config = dict(
    num_hidden_layers=10,
    hidden_size=256,
    n_experts=16,
    experts_per_token=1,
    d_expert=448,
    d_shared_expert=0,
    hidden_act='squared_relu',
    moe_layers=[1, 3, 5, 7, 9],
    router_score='softmax',
    normalize_top_k=False,
    routed_scale=1.0,
    balance_loss=0.00406,
    balance_bias=False,
    init_std_router=0.0398,
    lr_router=0.000584,
    vocab_size=16384,
    norm='rmsnorm',
    norm_eps=1e-06,
    tie_word_embeddings='early',
    optimizer='adamw',
    learning_rate=0.00188,
    beta1=0.9,
    beta2=0.99,
    batch_tokens=65536,
    max_seq_len=2048,
    train_tokens=368800000,
    max_steps=5628,
    dataset='wikipedia_en',
)
Below are experts of layer 5 (counted from 0) of a mixture-of-experts language model. Rows are named router (the router's row for the expert), up (a neuron's input weights, with its number), down (a neuron's output weights, with its number) and show model dimensions 0-255. Each number is 50 + 12 x the weight over its row's rms, rounded and kept within 0 to 99.
Before each expert's rows: a language model's description of what the expert responds to. This comes from a sample of Wikipedia text that the model never trained on.

# expert 13
Sentence-final periods, ." and ". closings, and a lone capital letter beginning a name or word, e.g. E in Eggs, P, Dr.
router:59 64 39 49 46 39 41 36 49 28 43 51 39 64 46 41 37 55 73 51 56 55 33 24 50 42 46 74 55 67 32 61 45 39 49 41 42 53 43 48 53 48 41 38 41 40 41 31 48 51 53 56 66 56 45 56 63 39 60 48 22 51 45 67 44 42 38 29 32 38 48 57 46 41 38 68 38 52 50 49 30 50 44 73 49 32 63 64 62 33 48 40 57 37 47 56 64 66 37 42 51 50 54 38 58 66 63 47 31 40 46 42 56 41 60 24 27 43 51 46 63 47 23 46 73 34 56 61 50 40 38 63 47 68 61 56 50 58 55 57 46 52 59 53 78 37 40 56 33 52 54 67 51 54 50 37 60 72 45 41 47 72 71 39 46 51 38 74 47 56 51 63 70 57 39 35 53 61 36 42 49 77 36 44 44 53 66 38 56 44 61 35 29 45 51 48 33 74 39 42 33 45 52 53 67 43 52 42 69 31 48 48 56 72 67 29 34 61 30 64 55 41 60 42 33 49 45 60 39 48 20 60 54 40 44 33 56 52 72 55 50 40 45 40 60 27 70 42 56 75 60 53 57 39 41 48
up2:48 36 34 52 59 38 79 48 39 25 45 49 56 57 29 44 41 42 39 43 50 56 48 44 61 44 58 66 53 59 50 59 41 47 48 53 44 70 53 65 47 36 39 54 60 27 47 63 47 61 48 65 52 41 74 40 66 37 43 50 41 37 64 67 57 59 57 45 59 58 51 60 47 59 81 30 84 71 58 64 54 46 41 61 54 58 38 64 75 63 38 52 33 47 71 40 45 57 34 30 53 63 44 36 48 43 44 54 47 48 46 72 66 59 76 66 58 33 51 48 41 68 50 50 19 48 35 44 69 42 40 51 62 37 34 47 75 71 60 45 41 19 46 38 65 65 42 26 44 39 60 51 33 62 56 62 42 79 35 58 36 47 23 42 55 45 55 35 51 51 51 57 50 35 48 49 45 51 57 48 60 50 36 36 51 75 52 55 68 49 47 42 34 41 32 55 41 53 57 51 55 49 71 49 57 44 56 48 59 51 25 48 35 52 31 51 40 30 55 32 55 50 59 48 43 35 58 49 55 37 62 77 48 55 74 48 47 55 56 42 50 41 67 49 46 56 55 48 37 24 63 53 39 49 35 62
down2:51 59 32 46 67 53 59 57 48 46 66 53 41 21 58 54 43 51 58 35 69 52 87 67 38 63 44 52 76 63 39 31 57 65 31 43 30 63 45 27 66 58 58 48 48 22 61 37 55 32 50 53 58 59 48 54 41 51 59 44 50 47 49 54 55 45 66 60 58 62 42 46 48 55 74 58 61 64 71 56 55 50 44 43 42 35 69 51 75 47 59 56 56 40 63 62 33 61 52 61 46 44 40 39 39 42 67 35 30 48 35 21 50 72 48 67 53 51 45 53 55 51 47 68 39 53 46 51 55 24 66 51 44 43 44 40 56 44 52 57 66 68 45 47 52 26 39 39 60 54 64 53 56 56 40 47 44 23 46 64 54 37 60 58 35 47 47 29 34 59 44 49 39 31 50 51 51 56 50 61 56 33 39 60 79 60 61 54 67 52 57 59 36 75 50 47 70 42 48 66 53 31 47 51 65 36 69 35 45 52 25 46 69 56 50 53 73 48 65 39 53 63 39 59 43 58 49 62 35 66 56 65 49 36 33 39 59 55 44 70 50 60 28 48 61 57 30 62 46 67 54 62 73 37 56 42

# expert 4
Digits, spaces and separators inside sports tables, match scores, statistics and dates, plus table words like Won, Nominated.
router:64 40 55 48 59 48 48 38 63 41 60 52 60 30 44 44 51 58 33 45 36 56 48 37 51 32 57 35 51 35 49 53 66 73 40 65 66 51 34 33 53 57 61 34 44 64 53 40 53 37 47 65 37 38 43 40 68 44 64 55 65 51 31 45 26 42 53 60 56 41 52 57 47 60 49 74 27 45 52 62 67 37 71 40 63 59 41 34 51 49 60 53 39 45 37 28 49 30 47 43 63 73 46 49 43 31 40 31 43 46 57 68 70 60 52 58 42 51 53 47 34 41 45 61 65 43 69 58 23 33 59 45 33 40 56 54 43 39 52 41 51 55 57 71 53 65 55 63 52 57 36 49 60 55 48 41 58 29 44 23 49 61 25 25 34 63 35 46 39 24 70 62 64 68 39 56 60 44 66 51 49 37 39 49 74 50 64 64 57 43 50 64 56 54 43 48 33 36 45 35 53 45 63 38 37 55 39 46 30 69 45 43 47 58 43 54 49 62 69 50 64 33 76 65 59 42 66 27 42 56 70 57 61 42 39 48 59 28 57 61 49 80 43 49 53 66 49 56 53 36 73 36 39 43 38 50
up6:47 49 59 57 59 56 56 58 76 46 43 56 64 58 26 62 58 47 63 40 49 80 59 44 50 55 63 41 37 60 51 59 45 30 42 46 42 34 39 31 48 60 46 44 51 52 52 58 73 29 36 41 25 55 57 36 59 78 62 37 41 44 56 41 49 45 49 54 34 48 68 38 62 29 46 49 36 42 74 48 32 63 72 34 52 59 58 73 47 56 48 48 41 62 50 47 59 44 54 44 68 49 43 60 59 45 47 46 48 45 66 53 47 74 40 73 55 45 76 61 78 35 49 45 39 76 55 51 56 41 58 58 43 53 35 38 44 33 49 45 50 37 60 45 56 47 67 63 48 59 50 53 47 44 47 59 33 80 47 51 57 62 53 28 64 25 45 67 56 63 46 48 59 54 75 36 33 50 69 60 56 45 37 52 46 45 62 50 44 33 07 47 49 41 41 41 76 38 47 56 57 44 32 54 51 63 37 34 64 54 50 22 47 35 53 57 44 59 31 61 29 42 55 72 53 53 49 53 52 32 41 50 66 53 55 45 71 41 58 58 58 45 49 40 73 29 50 48 55 42 23 32 63 49 38 49
down6:45 44 41 56 36 23 44 23 42 56 56 23 54 66 46 57 52 35 60 61 44 66 65 44 62 48 60 57 73 72 53 63 53 28 51 54 38 59 51 39 30 55 41 46 44 50 54 41 55 69 53 46 59 51 76 40 51 48 46 61 61 58 48 51 41 52 77 46 47 42 43 69 55 68 54 39 40 61 44 53 58 39 60 49 45 62 58 39 24 37 39 60 57 47 31 43 35 36 51 59 53 54 56 62 52 42 41 23 47 68 45 47 74 57 46 35 47 54 57 58 22 36 46 67 57 46 50 50 43 37 37 35 39 48 42 55 55 46 51 54 28 40 46 55 67 59 26 59 33 49 30 21 70 51 71 41 49 33 43 43 75 17 30 55 47 35 55 57 38 56 45 67 38 66 72 56 37 48 45 42 63 44 41 35 67 23 35 81 53 53 55 42 57 54 61 42 59 55 50 66 31 53 46 44 55 45 51 54 47 62 60 48 62 53 63 44 70 68 61 39 57 57 37 57 46 49 60 43 48 41 34 31 47 59 42 41 55 57 40 65 55 72 42 57 49 53 64 43 38 46 50 36 52 49 47 10

# expert 3
Nouns for people, kin and offices after the, a or his, often followed by of, e.g. member, father, President, mayor.
router:67 45 30 54 59 54 58 44 37 63 50 54 58 49 50 40 41 58 62 45 43 35 49 29 60 47 64 40 49 39 30 50 40 41 69 47 24 81 50 62 30 45 31 42 41 31 47 69 61 53 33 69 52 51 56 58 56 43 65 31 54 31 45 53 34 40 74 76 28 64 56 47 56 45 55 50 56 47 46 58 46 47 39 41 69 64 64 35 54 46 38 42 41 44 61 61 48 50 44 74 58 53 44 32 47 46 45 53 71 33 38 57 61 50 46 72 40 43 51 39 69 59 59 60 30 62 26 17 56 67 46 56 58 47 41 57 42 52 62 50 59 29 60 37 41 47 42 54 52 40 65 43 64 38 45 45 40 43 68 50 41 31 44 59 35 48 36 51 53 43 50 56 62 46 48 31 29 18 41 56 30 44 59 59 32 56 66 47 37 47 43 63 47 58 71 42 34 56 38 79 32 56 60 48 54 32 40 48 49 63 54 50 44 34 55 43 48 58 63 49 57 54 57 51 27 38 62 44 72 63 74 36 50 56 49 76 63 30 40 43 53 35 49 47 43 64 53 73 39 40 43 58 74 57 45 59
up9:61 39 47 62 47 65 48 40 44 25 45 56 32 45 62 58 38 48 68 57 65 54 66 58 54 44 52 52 40 44 62 49 43 55 33 48 33 43 66 48 54 55 47 53 53 51 25 37 30 61 48 71 46 48 36 59 58 52 43 57 28 43 53 64 61 21 54 59 55 37 66 58 48 52 65 45 18 46 71 50 30 53 87 33 69 45 40 60 54 69 57 51 26 48 59 43 74 20 74 33 42 43 44 45 57 46 46 58 82 56 69 39 54 44 48 46 49 46 30 50 38 36 42 67 63 50 61 61 66 47 48 50 70 36 52 40 58 67 91 43 39 48 56 37 49 21 36 46 64 40 60 67 74 57 54 74 71 49 60 65 28 57 58 60 59 45 62 56 35 34 37 56 49 50 49 46 57 39 42 54 45 54 43 55 53 57 51 47 52 68 68 52 53 63 56 68 47 51 51 35 50 55 34 57 43 53 37 44 44 34 65 36 55 43 63 64 55 52 56 46 67 67 33 65 44 35 55 50 38 41 45 42 59 40 56 53 60 51 34 51 28 44 72 41 45 42 44 39 62 51 52 63 35 52 42 56
down9:32 50 47 44 47 50 52 47 52 39 70 35 26 38 46 41 43 55 49 44 48 62 61 47 50 59 31 49 32 36 57 77 58 65 54 63 48 59 60 63 39 52 56 84 41 72 37 56 56 55 45 54 38 55 58 40 51 40 45 65 44 31 40 44 44 71 48 63 32 44 73 72 28 38 51 68 42 46 36 69 45 45 72 36 55 63 69 43 33 65 46 73 50 53 60 42 39 54 55 44 51 48 27 75 44 40 57 40 62 65 50 51 44 43 47 57 86 57 36 42 46 51 59 43 53 46 36 39 43 52 57 41 60 45 56 52 43 66 48 46 46 39 61 64 36 54 59 59 53 48 45 47 42 60 59 56 61 48 47 32 27 50 41 50 24 48 44 61 57 49 55 49 62 46 54 23 49 66 80 21 55 53 59 43 73 63 64 51 49 29 42 49 68 47 36 25 59 40 52 35 66 40 61 45 58 43 51 25 45 37 50 58 45 39 55 75 54 46 63 51 52 49 49 62 44 33 41 33 64 25 54 68 64 59 65 58 45 44 58 41 49 48 20 62 58 52 59 48 53 74 43 25 24 46 49 59

# expert 11
Opening parentheses after a name or title, before dates or native script, table pipes, section ==, and auxiliaries has, had, have.
router:46 59 54 51 36 63 34 41 62 48 31 68 43 51 47 45 61 38 45 46 51 58 50 42 44 60 60 55 45 15 64 66 69 64 31 61 49 54 47 51 60 52 77 37 53 46 50 57 58 51 65 66 65 65 61 52 34 49 76 53 54 47 54 45 57 32 44 68 48 48 50 42 38 41 48 47 47 66 62 55 72 35 68 53 46 34 62 30 55 43 61 34 33 62 22 47 59 41 33 53 47 42 22 61 66 40 62 63 47 45 62 46 53 61 44 48 66 46 55 48 35 41 67 57 42 40 32 75 39 54 59 63 56 58 57 65 63 59 56 42 40 49 67 55 43 35 49 45 41 47 53 37 47 57 27 39 61 55 56 47 20 56 54 60 51 50 37 49 51 57 47 34 75 33 62 53 34 31 50 32 50 59 40 40 40 35 50 59 54 43 67 52 75 60 65 67 36 38 51 52 38 56 33 49 43 55 44 72 73 57 69 60 75 41 56 64 63 64 49 56 40 63 36 65 67 69 37 43 60 70 34 51 46 66 49 35 33 59 24 27 28 34 55 48 54 56 58 62 50 63 52 64 40 54 40 29
up6:56 56 63 71 59 48 48 47 42 42 45 41 32 47 48 49 32 56 72 55 50 55 28 34 41 69 62 55 76 66 58 56 56 62 41 37 64 55 48 42 56 61 44 63 42 36 53 64 39 45 34 39 27 37 48 50 63 40 49 56 43 34 54 66 66 33 66 45 52 43 65 57 55 27 46 28 49 54 59 35 57 58 59 71 43 48 75 67 49 44 36 46 73 42 54 46 72 46 29 43 60 48 61 50 67 57 65 60 66 49 46 27 56 55 63 37 50 32 62 64 43 23 51 59 40 36 52 37 70 38 44 64 45 22 30 43 58 48 56 64 68 49 61 45 57 50 64 53 54 46 49 41 43 83 59 48 65 50 49 42 29 58 50 33 60 54 51 48 54 50 24 44 44 41 44 46 41 60 55 45 35 41 45 54 41 62 67 54 72 42 35 37 73 32 51 34 24 35 54 42 65 58 44 45 60 33 47 54 48 71 56 55 57 42 39 52 34 53 28 30 57 33 66 73 48 22 40 51 42 28 53 60 44 38 42 55 53 36 55 61 36 51 56 36 40 45 50 44 43 44 45 54 68 36 34 69
down6:44 44 46 45 54 90 71 48 37 45 42 34 25 32 41 72 45 40 61 66 58 45 49 46 37 77 46 52 66 46 40 56 52 56 55 52 25 62 55 48 51 48 50 47 54 55 40 51 45 36 71 52 44 51 70 31 60 64 38 45 77 66 53 67 58 41 50 47 56 44 40 60 35 43 49 70 29 35 66 38 61 51 32 51 51 13 39 35 33 45 54 41 53 49 36 53 44 43 63 52 44 65 83 47 38 37 44 36 53 37 33 42 45 50 76 21 59 57 52 39 44 37 43 63 50 37 40 69 51 28 64 35 60 64 56 38 59 61 49 45 35 57 32 47 45 31 38 63 64 53 60 54 39 48 44 37 56 49 43 40 50 66 40 51 48 48 49 36 48 31 47 46 40 48 27 52 51 48 49 53 29 48 22 28 44 71 51 64 54 49 49 58 53 55 46 55 54 51 22 43 61 29 38 54 46 51 59 35 54 60 48 72 49 57 47 71 51 40 55 57 35 53 53 70 61 33 58 53 65 42 42 37 48 65 56 22 49 61 36 56 38 34 41 46 45 59 40 45 41 55 68 63 69 54 54 40